config = dict(
    n_layer=10,
    d_model=384,
    n_experts=64,
    experts_per_token=4,
    d_expert=32,
    d_shared_expert=192,
    activation='swiglu',
    moe_layers=[0, 1, 2, 3, 4, 5, 6, 7, 8, 9],
    router_score='sigmoid',
    normalize_top_k=False,
    routed_scale=0.5,
    balance_loss=0.00103,
    balance_bias=True,
    init_std_router=0.017,
    lr_router=0.00109,
    n_head=12,
    n_kv_head=3,
    head_dim=32,
    vocab_size=32000,
    norm='rmsnorm',
    norm_place='pre',
    norm_eps=1e-06,
    positions='rope',
    rope_base=10000.0,
    rope_fraction=1.0,
    qk_norm=False,
    attn_scale=0.177,
    tie_embeddings=False,
    parallel_block=False,
    init='normal',
    init_std_qkv=0.0203,
    init_std_o=0.0,
    init_std_up=0.0203,
    init_std_down=0.0,
    init_mimetic=0.5,
    optimizer='soap_variant',
    lr=0.00232,
    beta1=0.95,
    beta2=0.99,
    weight_decay=0.12,
    lr_head=0.0059,
    grad_clip=1.0,
    warmup_steps=200,
    schedule='wsd',
    decay_fraction=0.616,
    decay_shape='pow',
    final_lr_fraction=0.0,
    batch_tokens=65536,
    seq_len=1024,
    doc_mask=True,
    train_tokens=304500000,
    steps=4647,
    dataset='wikipedia_en',
)
Below are experts of layer 4 (counted from 0) of a mixture-of-experts language model. Rows are named router (the router's row for the expert), gate (a neuron's input weights, with its number), up (a neuron's input weights, with its number) and show model dimensions 256-383. Each number is 128 + 24 x the weight over its row's rms, rounded and kept within 0 to 255. Numbers have three digits each.
After each expert's rows: a language model's description of what the expert responds to. This comes from a sample of Wikipedia text that the model never trained on.

# expert 16
router:133165109126136105135127169165144154150134120116137124118115103097118096097092116082129094138139107100148175143077134086101137114159167130130111182161157145142125149107169144078101140021122152153120115126148140111126143127118127120115118123169143092126172116183128128110159091122181163109089120105146115136151147125111125143115125159112107103129123134127110072138122113151134123130105
gate0:192103121118119113110116109120087110134122151096111132158157111116143107090143149143162169117141105105112154135122158116083141150116118129099166146135186102129162120146137109151130158105108157159141095097151121136121113109131125135108127134137163135076163118098126132144125132113132139123120142138124130115124184119200179118122128153140150146129151143145142124177112139152163194122119
up0:108160127096116145108128156119135120104149107147138126113123132163138139119140103105125102149167151160125112158117142153118101125104131110136115091126093098108146133119148117118160130140162105135141157111134114151128087163132120165156146122171092126130129129085163130108139117148097102136119134133113149175120109113122110135111141112121077135110123168126080126090156127166132082124098
gate1:143134107130138118091096082179105159110119108151105114132159117099108129160120110180138132141162114117153114124135132185113125127156176105137122130080134159150108164137166076150114128110099113097125165136136108137112139083152140143115125108117168149147160143096112081087136142133174103159145050103140131152095130165123096121153136122110096118111126087104063141130094111117112143138165
up1:139162139124170133117084093164140125138146128144118144172137114136158061145147104148140168116149141102169117107100139159135113112109130110117110105125155139150123123135159119129144147105106112122127117136101125163153143192198124135150140163101128132121120146154137091127124147136192108121147093137144148136086159138138138107140164120135133131151163126142124132099147112127100136152172
gate2:143146147153153094130101163140117159067133145135122114174103105126127086149105155091135095092129059150148180105140150151098126138118117105130105156141154140124125117116079136117135173094143132131196155093118183106114135165143144130139146133192136129168101152114177137106136119129133122146131192110127126164142072129136121140110110130123116138127119171149130154136139134120147136117126
up2:102101101091100137148148106151146147147142109152104171096116089111149148106178096143152115095141117078134128141129101151113209108177142108141109125097084131116153136139113143116101113109128084147127140114149152114132104069119133124112155117091104107136123091157115106138150110111140099118096169169165119155167103106117121125116145069091117122129087113152156139123141207133150124177140
Hyphens and list dashes. Hyphens inside compound words such as last-minute and sign-and-trade, list-item dashes at line starts, line breaks between paragraphs, and symbols like $, =, /.

# expert 36
router:153142136104136127151147143123145091146146188132138120104118168148138120127130091092126128159070135131128161167104157143123120119124181111107140111138114125079102138135060114144094112099135106139126128102143136099146125138131134101133127110093135104146159148104091157161110094142154155207121130100118119133109137146132118113134144125127132111126145132124130158104107122147128095174146
gate0:154124113117149126128135117130200143101128121145107099110094112110147154137178153161139123206125107154126136136114163122126125156098150114144127101118167135154136122106089091090139084100168119131123091112172133117150174109109121132147134122106131110150155164096106124193111093121125148136092170094147128113122158125116144113154152132119122114087130107125139104125132100152142120113113
up0:070136148162124094148155082147104152126114135102112121103191118124085150095116177133165102065142096140134128148146162142129140126126131150118133113111127131129159135150150133097123115142129100135143124109151124102100188168155110120154130098139104134168116141117152136128153146134128123141131124111130128141148088111147125097121119101118120119135139130112148153132145098083115117086110
gate1:179132108105150140151138150142127142149136131147166125128097123156095138140141125138147111143144093110062162161137126142144111160158132127126103130105152107108131152142156083148104114117110120144120091096171135106127127129101149117148122113078117108161111164159077136138129107117115161137141128084149147128128124099125112117136123104129166117124131157132189156138146105102144118146106
up1:163150066106129152168102164124161128128115147113155087130117119156116154174167124179148140126124140088106160159130130151152155150142138154158152129104147159112096130131147111150109140098135114164121139104144093132103137169104141101128119137056161140130124150136088144203119093138144126143127166117149149126139144104103094117131124127139193138123121138122152123138156169098087108103085
gate2:132104136153129105131137093096157076161196137136154118111132166166112083140148103119174147088086135151141168124127145109118128132109145132129134115114141146078108159169136140172100128117143144167123173172135131146150137121099138099181138119070106172095139140143173133147117119113161124143173108105124126131068136105120108128128111137121123066127136125170112134112107104103114110151091
up2:145132155122096099148164128089138113161152157148153146148138143140114109130137112121117125154060096118146130108104142072136117141127125093132113116131117105100138164163122092147147110140139096142136184138148104144178094107106108089131124122155156130129149112114178146142119116154137147160135125102109149148137160120131158128188141085092100113113112092175086135112097101132182145185131
Word-internal suffixes. Apostrophes before possessive s and word-ending pieces inside longer words, such as -ical, -ly, -ization, -ship, -fish.

# expert 40
router:134147125171162119143156120118072153095101138152133155094100143147155120154140124145149106073154134142170139145152127132128113119120155124161106122095119113142107158098100134174108111104111108124152112128135129076128207153108130119113128086102089089149128104124137079077143115136141152114167145134162144135123116125101098126143135148132119120146147138124145121102134127115131115114100
gate0:160106157082141070146140113125124121173106120158106139153130137163121104147095127095076131134132135103154147153143146136084125107100160108142150131142150156132140083153142119156104109110124144147127113112137158131131168103110117181162128147152118111142108126104150126134112166111165145102122125142118148122129140137139129111165125154153124137157118098125119134106134153195109151145132
up0:097159098175134186116106140137150147118139127102187101117154126068129159108140149145164108134108117131091107082102125107135103156135105141123105133104112124128118141090124124144171148139121084122141118147106130136138068159134142076105131117108162151142121145137133122119133110125136115170118177113130120128107138124133099137096127118089111116107115171166159128135129137074141056140147
gate1:148129134133125156104154140133134125130131117147127119128138123153106097132129150122179146110100106107125138148130186185105145149109135145084131104127155123169133130077071152155193115174096137115151134105122124085137127129135129094169126112102148148165116114151111116159129114135115132097124086120144141154125088158117131158108175100130094108124148156104136114183109098098149163114114
up1:097132110100175152175175140105149125089130126112155149148118160140115156136097085121091128078139165141109123062075120130113089131113145112142103137080095170135164115136154117111066123071145158139079105134110138094127144132098133145100134112128135130140111147119102094091122114117131109165137122165128141154121128133103149112121106104136141123119147127147139184089106137179108140121107
gate2:113101101179174126133112112099130124123134122111111151140114099140111125160124100140079175116170125149137152120083126051131098137057168160153140115123126112137148108109134142147099169122119085096117171077095138114148180089153114130128116122158120142102157117141116097136136121094149148134189146123111116111106113165155101140104102136082145179154147146083119130101131083127098136151130
up2:123138105101044147117139090118139110128134130138125144181135123134169125087147131105177109128103113071108100174139150150146132159122104110132161152113128124111133093135101135105106122126129121117139106114116122117127173158090172099104155135126128124140141107088124144075155111091096138124096166165144111110151127149073170122096152097063138103149123131136151121147141151146173127118154
Field separators. Colons, pipes, semicolons and dashes that split labels from values in infoboxes, tables and titles, e.g. Genus:, Length: 49:42, Supercross: The.

# expert 55
router:107146096143154109114123137139122110132127130108176144138103113119116142101093106131143090153146105120138091142077148088127129132143165118121114153138153124131158130094113152134132147117084147131107132133118148134106100111087154133104124092150133138147149159116122125080213102118190156136086090101125120122128164105126072138126110148135143125124133165129114102136088124135115155118116
gate0:171140129121154110092128156095109174119133101132144108144089067096108126138152156109155128124144131136110116166164142124158111166146171097142095124128137102135128132119119134155116154126145163199116057124094103205120122142121121113155146128121134131136126124102160145130118151139148161135101078107111121084141146154127119152081106153089131114136113137104140114067148136106087137110092
up0:127160101139102144152153109130156100137154140131145175093139141167152126106108098134081111099130172133125194119127086145126135133114096153114126097112160152122123160173130144130132088137136088074136175140108094082130132107112092152079117140147129114115130131192108131129129111162117074140127171127120112139119127079091094118183141113121125142142165100165124119163111106157167110146124
gate1:131157139110154093172082122155112155129136157134163135120112130105113154120145145118114121159068102141104139161133108126132123107165123093146107128113163115157140124142094121157111153119111139127138157109138161110177121118095127109143108141107104126135136133154159126148114122168143124132127089070107172093153136139110125143117114193120130112101107088144131138126116154130136126106103
up1:147141131129161124175114122119165166099145159096146109136124157105106101125119118140147145162062121143129125121133095103120150097101136073130121170126165107098125125121112106119131172126210102162155123120145166092131142180117130094117169149098101144099167110124152129143121136154117151123118091125118115123137121175092118179102100136135158119130078111134079124125114153125126144147082
gate2:167104113103194097159136178133127115117157133113105146071130139149076126165145100114138121159098164138142102123120154095133079082127180130109137128114130167098128143117085100093131111148115161193156136120136142126158110141115159108133094098134137162147134156080104133069133103141175102123128129128126174132145152124158117134151100127136154169103119108092130109132135155132100110128148
up2:108153146138129161139112108131137138132101115148103125149076127080135129114132183121108105096174127155089107154158083134144093119151105118116133115119112106186119115117123173105130109075192126086109145126132111094117122116116118158104138148100121085141163113146155101132126155167081141169163169128110133121125101147111161146109153145122097116183144130168137130112152128126150119141092
List line starters. First token of a new line: bullet dashes before fields like Born: or Industry:, heading markers ==, and table-row pipes.

# expert 54
router:138169137172118108118134138090088130096108115102116152112095147135139108158108123139148124124116135113109144169092094133111139117065119098121119114146177100111127080149140146103123142105107134116098113115146144108149157114137128147112121134146138164101062100107126157132133122172165127118162139101101143139164139169152112114122128160153144133102133114116140113119141128136160140160065
gate0:081144146105173107167153126107136126102085113070147141103139168128090122118095123147132153097155123173108119137143124125089143111101160062129127163102144121107137074155130124139154121084138117115100126137117117139132147121114136111140120140132119153141151134102148086063143112133134110150157100132095139162133101158146128126109119113086104172126138159140140155112065121138141135118119
up0:170120114130110144113123113174125105130139124181107145094146093161164104151133119104110093164122108112137116104114113150192110168167126150128122104160096129093124178124141139145116121196124118143122127144155151129110131152127149135114133112125187125131125128130116148170053132106105151120107154123142158076086130124137137107132114115130104081165149091119111122109140149137102109135134
gate1:096142093116130134134108168137110170122078106109143132104095186105152139145117121152133095149110115090115105142149095148157122125108140134124088150166161121148124134128136144148135124129148106097141111103106131106140129112073116099148133146124123126099079132119124129159133124115144116129126104135127113069151125160133122129123125143136115125164138129131149118121105124084140134147114
up1:130139120137112125122135165150157127122133114154113142072128145142125143098105146121133099110083126080095114174127167126171136175166111145159114120167137139126140122130115136098134159161142112144132101132163156119110114092126122116133115135124137152112144104092134134113172127149106121147144143126112131092134108171142121151100122129134132104152099092144160141176125157087118093133102
gate2:129152102061112139161194107152124127113114116122122159137094129150180120103088207128161121140105136107150149101131153126103130136124116111135101122082113175160099129129087117158087112118142156102163128130121124093136172133121138145097154133103129106093157107122113101133114097139116137115117123097135159131137145178138144105148141166117154178122099103093096112118114121153144139130129
up2:137164127098113119158131150129115172093103096111173148118151100149125096113080137125129121138153159146144094100124094121123106123115150107123112098156104147107119132109111112154153122186144114135128112168121125129161118145141107098111106090163126132144130134119086120159155131130081114124133089128107135098144161123146116155103146130159109205123103098122094152106065115150112136083107
Numbers in tables. Space and digit tokens starting numbers in tables and measurements, such as the 1 in 6 ft 1 in, plus empty cells.

# expert 48
router:171142127174143101097154122108119186148114136150154123145109111143144155113140122097076089145105130128096090119096148143159105126137155176103115127125167106168131126158127137177130091159119100113123115117137135086153080123092102099123109141145130166109121118102129173106128142122122129119094114124077090134126157120107121107147056168115151107117140136127113097188178162125134102140102
gate0:158120139125102098129135102128127110107131121147069111164124121126132125128125122148133131097156150093132121091122133113152148128145068204133103126143155124138152111127139109114131078141112087127143083119126126143062116158128136135115144164129164109137135114099150122143116130081140113133149114114078158127109158122076104113137133178080159123112124153126095143136144115140138139123114
up0:150149131130090105115127077106135117110105137149110134165133134125139114114120158111134121101152149095102117112096126096148131108127100173127127098128146127172157099107134147156111061177117072107143102151129158160110120157090137133148113156086142126116154121061141133119115156079120144122130129124100143116124163138113121105120155150119147140095144113136118123122146109170132134127114
gate1:144112117136125110088120162136112174152123109118114075130147135117114120138120158107074151129098090142104109113129129169144067143155154169109103154093163118143133111114106125104121114164103119092143129105108169109145079119136141102173094120124124113127126150117122155171095140092126116132139141117117090182147116119086138145132139148107102098130109123124168071130122128117153137120145
up1:141104127091148148137132116100119113118127150163145109153121091129159120129121102164133095145196172102139135123107120119130145124122132139116151145175157121131141142141130137108132107109123091119105173184109142130153112152126157135143101149152172125137105109113172105115097148117111195122107188100138122098072151161167154149142073135137111134077155124110116146123165136160142122121188
gate2:115152116159098092122102115077116137128135166129146113151137141110106156128139117111123105138124151121150100121179138138147098131140123146123152124116102112097114142104126129164114097135147111111114104157087112141141115138075098122099143143147181146115119138146074174146133157128143122118142145117097096084134124117145122117149129116134131125126163113135146093141175133093137122173098
up2:137116113161122114107107117087119140127138158142155113130139127102154146135128126146142123115105145143127115114118153151120116109159113112097155086139117101112119108139118133141122076131114110144110111188060133103115157150109116117116181141157149128110100111164105178125137138130139134151102098132099142137128114141130145111141150164143141153151157145107144076126153135136123087145079
Infobox field values. Tokens inside infobox and stats fields, especially of in Place of birth, units like kg and ft, years and score ranges like –19.

# expert 22
router:121131114141124143095169116118120134153093117110155125129155127127086108134144122102085147088133124126139123108119141171081118128135123177131160164104172121103102129133106115122096112150172146148144108120128122139096086133145128158139125144093145131137153104128134144110167122108115105137072151100116090179106149169156116153142124175108112136148117116119199131109125139127157125126150
gate0:138097100132133170127134123138079131112105099144122145086147144149088158092147136142095120136126122105166096135180149131082130108098131136150161089134103101088118129123107106134118185143166144117149111133146125115131149115114128156109126160116152119151127124143146098135144186091103097126152149105165121145105095175103102174141091125132082147170086138148089130089129117115106145137145
up0:114096093151125163117117079148086130140113102148106132122171147123062150081162125137086121128124135134176121137150139134103148125121105125135128090096131103107118145140121114147138182157169120097152118136136160128123125088098145153122141160104189126151120154151123090125143156106114093117141130094139123144112115154106106175151105130143110145180090135146070135097112131114108153141145
gate1:128146141126083127136132116101154147141079098117135160151131146147119109160143150143105087138084136111101095113147179096106145144130136154115126131113074134167100123125133146135136129102126090118128144132109129128142101144132144129142156100118131136128092122113126181105107136130141118131104092137139104165111134119113143120156160109174138097145110110163118136109104124125158097122077
up1:121129154149085128128128157148140154131094133128112151127138129116106132128158124102095108129122119133093099098149142127119122132146136155108113131099121118178099132128146120140122110098181103194134157141117125149149103167107084137126125105114173157101113116095115140109154131139119140112098109128140152185100120139097136140120128161167134088147147116166113151111140139136130136112082
gate2:126136133113128175112114093134127107158122098082148123165142099114134182103116127116129142161131136068124149089157132131089098120092127166109145093128097084165104131167139119149121147174109120133113124128168110145123112142138149104102123139142129143102127119113133079180163090107123115119175151150127137101126159120114120144114142152120074122155087121060195106126162102124124149104121
up2:113160147127124137103097106147106118115133116124146078153157109126164134109153157135133132099142140069129153108129136109107115112116117166094142094104138115136098091158139120119124153110127105137135103127115055104131126139142149107124141150153174138126120104146145081189131112149084134090148143134147142105148156120129089133147125172131113115155109092091203137130137102098149144094110
Table cells and headers. Cells of wiki tables, such as headers like Time, Total, Laps, vote counts, percentages, dashes and score numbers between pipe separators.

# expert 58
router:125133134128131126136117114126093128146113098121173163127146162139114129125032079151120123140096132122108123110123111099157112135129122142154093112158152123142131127140158135172135153092142120088152114136105153161102076130169132119146102120142131190146137081152089116113125151106141097124100111075159130159132160108122144146136105124110119115129079158125110141145062094127139136189110
gate0:151119109133142091138144133114118078105117144139140103142169151090170118130086113144148125139133131090108119145103111040175100126128120147158180080119124114141170092102117084117139082134144114122177140131105122125129077141146113117123131118138148094112121158120106133119129157092139117124151128117146150163118127124138069147138111155160134149130091108085135155133053118149129156147126
up0:177133091132151108128144080133105084128106135134119121158139154103154111156123084113126111158106118100131133141093170084156095104142140171146171136125115091151181128074111095133140117116115087082164120136094103127126087155141117167140145149142135081107135127123096075128126117089118110120159123133109158141141140158156090178130143140141123144151062091106131133109105124155146148145157
gate1:147112130111133152145117124144117117155109122121152093148100141085145122164121101146101125119139114104120110111111112099155100134103130097087169122125163117148145139110123182142155170121085149111150119178098107151072107106108096134129110108142148132146123144106117099140121175144141101105130108127154136109168158138113096121131163136123113115149103120113170126142085155101075145129111
up1:154095119100094165152154115144141130164139118124174126176108103073123102178123096143094128118153137133103135144077141127159103137127107107158122099149160106128113139111138136137177180136106110097155137143099119146112117121113145130170119140145100126168141160158110130146108118141122088129081119142075164094168098145115088122124164141163106116111105138107106164120144143050099123148135
gate2:113125164151101130087158132118101125119124155133117180114179178099100145103096084136154183095152141097125088166167096140159123081118115098149104133139147135077101140113114097114141151123145103128134107105093127158143086065134104158128106135124135109123057065125170114138129137073082164141127112150142132104120069122136122123119157126119133102123112121095153108163124089134144136139094
up2:140145134178139113139121103151177124131115129105120115111107157146110098107064111151110161147101122092144151121133101167149107091133070114135105125154154126173122117114191136108127104125108147134132123114109109111118142150142145136131130124112142123126157108162129155118126125080139109129127108121151179130147151122161111099165102115139105141112113162132071092139121146120091140176133
Foreign-name syllables. Middle syllables of foreign, often Spanish, Italian or French, names and rare words, plus Thai bytes, e.g. Djamel, Pago, Bolivarian, Cavalheiro.

# expert 20
router:148138117092117138146153120107127134121117108122169177154117136106090112114071111145156133132132167130126099151066134145152094122120110152113159125165161133093170123131111123165128161145118103119115118125149158142141100147157117133107142132102145183141170061133129171087136148145121128113095113122125155201102129147137165123141124129141100134140117164141140146113091143133091125151154
gate0:137139088091141155093134098131113115109166113110134153147134111129122138105154135147120121135128122128140164149125127121144109107143051165169168155140151093120152133103147120122119131169153124124123114137125118149170134146085108097110144120166117126127144068086102125086165119106132139127109114138102116178115106124112113110157123157162120162123094114181128141147126119140141162125095
up0:105125108175134117154125127133195130132082124182122109151136128124124110125105135114127151112112113141122121094098107120141129129137181068107104082150113156118099098131114153132138135101131130138142121174151176120102111121150141133133117153136115101144154225129159116147123117141120128106135133112167118127126097134176148134093099104099126083136111145100147131092155130122122109162167
gate1:088131126137115117175131097165108099129107122137178102162098148115088127141088133127152140102122147158136111160118166136136120117087128125136135134119168090123094140107108141167145109164147118125138125111142129096117123145140134096143132127151134159129103094165122145131133120156127184148146096136137143133111138147105116130093165143103107152158126152136172163108093140110131111125159
up1:137102110136103125115118118107134125117120075139140144087140143149130111129143127091142136124160148056140094128109116116167153131106130155107130094145101184110116138118136155106130129165147115167143132160132101124198126113150099167134104158100115152145122136120122174164159085158133155100130117168106107127113115141147140097126109080122127157105111100142117083106161120120123131103138
gate2:156140130099127164075157112117088099128111194132121141138117097131136070105180118168108129103132131123116098122113147125124108090109123114146155135140167117134134059145162127160201098146082121137140124138116123160155083117117112172080151120116101140149124131123099158089138160113163080161133129104130156113155136154127139111173142137131133116098142150112166126123069101135119110140128
up2:090137158145113118149114116122110120153152133127131114134127178133115132103046111151154095184091132130070104145177090143159124117110111147105097102089155100117132143091118125110173173123154088086140150099151124099125102160131147106127118087171161107114135103131099126134160138153113148164085127105115113143137155109164128151077105107109116144137092117153095112113113131160140117086138
Name-initial word pieces. Short word pieces right after a capital letter at the start of names, often foreign, e.g. Fi-or-entina, E-un-ice, Ke-wal-o.

# expert 30
router:110111115106088129127136111126185160108125115161136101128123127112060142101113134082148124122152164076171106100122106178147102135079104136118123164097133116070118152101112109139138105100145129127117086158109161148077145104117099092129137080120162107141145104122085144139139138145082087131077140150076157174092139132123136133170158140144126111150102102145124102110116115153112124122140
gate0:112145144171156118120129131152160112094128136145103093133127152144097124188109058119146087119093137127127120147151117130116119111124116118144124127179126108117107119102113116114094120117128123137129134142131147101101109130118121138111161117161149116104088128096114101122134067156146085138112140131104112165125087120125100134165131093142125130164099096126112113100134096107138115124160
up0:120141131161141136096126129146154114111143116139107100115123154139092132182109081137156088119118129105123132146147101107133132118120124128150113123163149110129106118129141105102096124098145118128138118137148151136115105130105113124110164103178137119120093110086125118109114079139118086141090140136088115170134077129140093142174157085132109116171092083135135104110094083121109119122152
gate1:090160115151100102143176117148110127127165142111123125144133208167120132131108131095155110113140094119113151119158137154105127132115137132135117172157153128112157125128138105134157122084136078095126104165152126156123148138135072118121146078141166109142123147102117131136101143153137154143146138111133133140069109109129199179102127150140128148117130139079125161111161137114135144122118
up1:137152143112143135117114138130109151139143125124139121091140050099107136189102135178108164097110135106151114148107097117131158148149141125112117113110126137143136118119081131132109188114138150178112182118135130070105153111129167140111153184133114120164104098160136126175136122063098117123117138117128104126158149166145104088128138106135112129133139115137171103175106138154121110121101
gate2:131154139146116151130122092121126101137143123153148166133141128171091152095109067126132146069121114140148143139136086142139150125110176097129131166159140117083154142114165094114146148092087107096124099144105154146110142112094125137149109113110109162125133154119127141117122141153104167144115093116115118140120125138100142159154137101119119138133137120088132144168112114114166105130148
up2:074164150102106122154098136124139143134115065147087133107136124138115145129159160130136129097179119082132161148123133144139117123126178084143157170157086122131140141136158099114196119111141120131104104168105137127140134085115105150104141121132119123158096080140103138148152167153143148100149106130144120193096139098133115140128177132131125129093143093114131097148137104144100157149132
Copulas and negation. Verbs is, was, are, be and adverbs not, also, still in expository sentences, strongest for not after are or does.

# expert 28
router:140076128137121112149171161089155140143122143145153145142167150113132115157162115152109160128188100141120146111099158136123113169125102116157112120140104117129110099088143106113139107115113138129141104155140125140098092117163111140139129101120116168139102129164127056112116109138140105111127078130114123117162112142165099121132135129130112124083132139127083116150129116121120167142134
gate0:145103120161164168124139148111084154144154148115163139172090111126139095099142126117127142146135145117101101137150132114151101131169144100102143097133115143117113109086127161066106168142121135124171123138179130110090106084145130171154090122103107115140109169163138098108108134092102132134123087126118113134129124156169149116107134096104119120119106154137105082112056129137170127143110
up0:113132125101110101132134127138162102118120105154099130100175139121100148162114137136123123124124120159149143111095129131122146143091105168169112176126135095122136156164127091183148085119136087111092131128076121151183109165108124107116126129139133136113142100080108146137142136164160115152135151140139124116127132128071092124126134155157132156140153130122135168137197131122087132097149
gate1:139114138116137144141112175115111077147143099111149149139188083104153183159125111147119144133143136144152133096164122147140153134144169141113077101120142114095113108102098157130113113125157095083117096169123112141123122134105150116098122126091094152135107136137101122139109068159148085114159125106111148168128112121175150133090126098133126147119162115125109166133124118074164105120134
up1:120126127161124115132123084119167140103121128106147102156120107123125100103110125149125112144153093124153105143115129156124088117117110147079136145102104176119135056133165121099124128170070133172134140093147135096099160138154139149145138120189126116129158089080136096115142123118073137136095112137098143125091129122115116155103125142118131145174135132121162101125143124133134128144166
gate2:165089117131135077131142164130127133164148161109134155120118096145111102146116138166125098141095132155153124140109141171117143149113125157105093157116061122098114084163106120134120098126114127152122142115191166132106094103116139101153118108160095136140116117131129147100119111150083071158117130127109137151116116155168073110169130130134110142149140151146125070129136138102122181127139
up2:136095109115091102152134156129116129146137107124144178129129082164122097158118162186118115161100138140119097134095166154121119177103132122132131115146099147115113150178109095142131151159135128141131133107166156165114143115148144116152103132141114110118136145099136171115131112102064047136117140150126093096108159164149097114171134122114135148140129179158104112132120139129119195141118
Word-initial fragments. First pieces of words split into subwords, often right after an opening quote in reviews of albums and films, e.g. "ridiculous", "illusion", risqué.

# expert 63
router:137133130154139128149162127139179144106152165138152126086110140136124102151141147082104123096120132102107163148095134106124158175126125088136119126120126137113114158118144133174098111092133123142137104112112144112124157127139123115144122117128156085218143123133118106181105129141162140192110103114146146125085132132123127083169127125119106127114149139140090148132142137122138147157161
gate0:141106120153146115168134122131191122115112109120139176141149085092107084108092123094132106116167092141100124133147097117115142153140159118131120081161109126129128176148124131141139102124152142081137151122134154085100122101150101136147143083139160123138136129154111126169131124104135119110164102141124103093133140113150157157136114098142118125096166120110153169163151131113143148138132
up0:121172169118122171134148112159084136124143127214121106123140182154131137177158114153134136192148171098137094125110120123159122152096130133120150164135119143144151118079139147129131132129109090102123126138110105160123102151115135123087147165122104147118107101076135101120158122131091134138087156083164146170104106105099108108081114127145129087148105142126087138125105105133108127137132
gate1:104117152093142128147146135171114107112149153114145131108165120168140152120160132133100129091143080137157109121144177139142121141135131095116132104128118128157122127121136122100139167092146106143123129146097114181144137112134142112119132119133109113125127143102164173143145136136144179123145128122115132151150114158139130106129116108122108098124143161139093197158136132127102133129094
up1:113113173103141140124150145147157130138148119124153101141144116141137140115165092139106159115142113131133119100162145125114089146120132125087141136140117135153136117110109173105156142099133133167141115150097101167111137094130101121118158157126109131110106132103169174143156115153170172135135143122138101158125106148123140116097101090142115123104160150134135199168145131096124155120121
gate2:126128113144153124137111112151148198099128146116123166123117127108173113128150140094137098164158138160097097124141167126128130143142194107127139158119140120129099141096112128082130137127105127132100143131106132106160117147141138148083149098103102099143123098117171111126123130133163130135157108094152102126114072127132140115150076086101137128118110122136122148191131123137109114127162
up2:147123118134178153148107125157171085148147109155134116119117128114145128120144114088135129101177166170110106076093136118118154139109146106090099098094175106131125139139128142124162141118130161136102129114123156133090151082183133121060150115080106099101151131134114143138137149116110116169152143100173110121096151146142144148173118129119126092111140142168106135122116160093107165098142
Possessives and suffixes. Apostrophes in possessives like Drivers' standings and Ladies', possessive pronouns their, her, our, and word endings like -able, -ive.

# expert 4
router:144129144114074143132127150113097113109128112171105125140076157097108113153109145127140164149149151075086141127153135148114126136129140092149121128164154125169147111126117140099158163127163136133161130112116166115114093125124118134111130145135142135147146123120155105107123142115142140110120145154076115139164109134147155119126130141107145096110136130148107135114161119150093133130119
gate0:091121134125100170093150123097128158100116133122124113143078123114129084130094142102113126094123133156130104139159115111086149190114139092134126114104153100179135101135157123142108116111145157113133125129148140110132153107144151126128147141152096145129158146120132076112130114143130134135106107148163082098115049183144127122121160136121126103125144122122145091133055153125152088163124
up0:097169122101084146084142149115147132104121163128130133155089103137136122147135129084161125124110108137138102145158122126098103188117179082129105101120107102163104132128150114151109109167141126138143153132122151119126138103150125126136091193131131147133158115113153104133133122124143153115131108128128103113120067145114132127125150097086136110162100100120124108136130147125138141106098
gate1:107150131133099146102090140092106093105110119143104139125121146108170106106099140127125166124097141106122119124133090154135115106154155128127097117132118150129151082124161126113106139123161147167148107102149118127174154150089091147093121136121136136071123131156089174139110168151168130155130161117084113125128108135167145129125141134077145142108128133177135155083146112138126178178102
up1:142112123124128112117175100179165136162147084087122138136146080149114151128162105124127106142133083175125139133129079125123099134106127108147136125122143111126063152154121122136129092134109133118129164131103118133114106120196144147159142138141126136162119148136156096093119103109097117087090115101173152146121144129135110139114143121137087143147113126085101116136098164138122050085137
gate2:151112089134123138144091154130071150096110096119116117115096146134131091114135169158084107141193145125105110118067084111109130131104092128142165113055141149102080095120102129134137120098108124151148093130151130128089132152153137117114156124104189089105125157099124097173089124151108121117114114129091167087116105141140139116130107163135130131129157132142101108114094079144119119106092
up2:127121144118115154126101130093106146086118097116092122147138138150120087148098181115111113156182125099140112097110107125136150151112101161139140104107126145095113093118108105118131150120120080119128132152155158125059096145132159113099196138120185100161157142098122111164085144114102119113099133123101183147118104135120124104114087169150137115125142137149113127129134103154123132120097
Pronouns and determiners. Personal and possessive pronouns and "the" opening a noun phrase in narrative prose, such as his, he, it, their, the.

# expert 41
router:177130117167109108108092108157110164133127139122120100156081128158113150106107146088105094093057096119142161165134112164110145122128123126138116130105157066122098110137109142133130206138148135141151134098148161111104125180099130104119126153095106113111092100132144117123121127147123150126122127127126120145111122138104097129111135136113129105169130121154178110153150138116158131143099
gate0:127096155163106125152153094089140139087137137102130136142114102114107141145131159129103096121101113099114143144164121132108136129054128131118155137133160097149130142138129141130111189129087117161112131112192103117120103169154099143108145092111126133086116131132155130187140140164139107116142146173093167084123115078068165124112133125113107120154086133094159144148157132143142096124160
up0:127138168121102112130136138068089167132124146113189147161125118123148145191100080175112132118086146099109150115135161102095127137152151106109139103167121094112187161135136122132100179160102129143100127136160132122119066147125122119126148104130126139106075104108135143150141152097131154125112144120074158091115148135108141068131078133116133153108084135100130115172125141138126135113116
gate1:128148129165139129136151130196146133131140107140141099193147127104118132140147096148130098099099123149112110172119122139100164125142121124111158137157101136125130159150121143153146144145111127142201069095123136130129146165113136102122110140074105146091147099125165100125151122114103121125122133108146115116149101095108094119106155114084130117121129131144164103113119173143153131140144
up1:138159126145144164116155124157142125129133138150106083153146120121070138153147117105131127077115119121113105159115141153098160132141126120120163132118107090125151139167111125136121134145104144136165096117131134113124130122114148114137107125082101137088166105129151106114163101097123134121116110125155138128127115132106105110101121125132156130115139135147156132120118190148126128123132
gate2:138106150138123079104089116143079108097145132076097123132114121148112109125125140150181097077081104099161148163109121084148102154150103117156123136144112100105083105164120090099138147125115141126151113131153148077114121152117162103130121118134120124153167135145118178125103119104114125119136114087149148117106148180110112159075140130109100111109112199145136109131135133101112111163093
up2:129135113144151159134095148134156127103121092137109128143119135110128142125165201129112130102147157123136082177141138112184111135149132166120136127124119147140089115105129116060128138157098091138112110138123159153113095082149098049160134131111104136133143152112137148141098158156117094105101133087084132121169143132178135151086093111146153122137144128140113094148147135144099183115139
Coordinates and function words. Compass letters in coordinates such as 48°21′10″N, plus articles and verbs in place descriptions, such as the, is, located, under.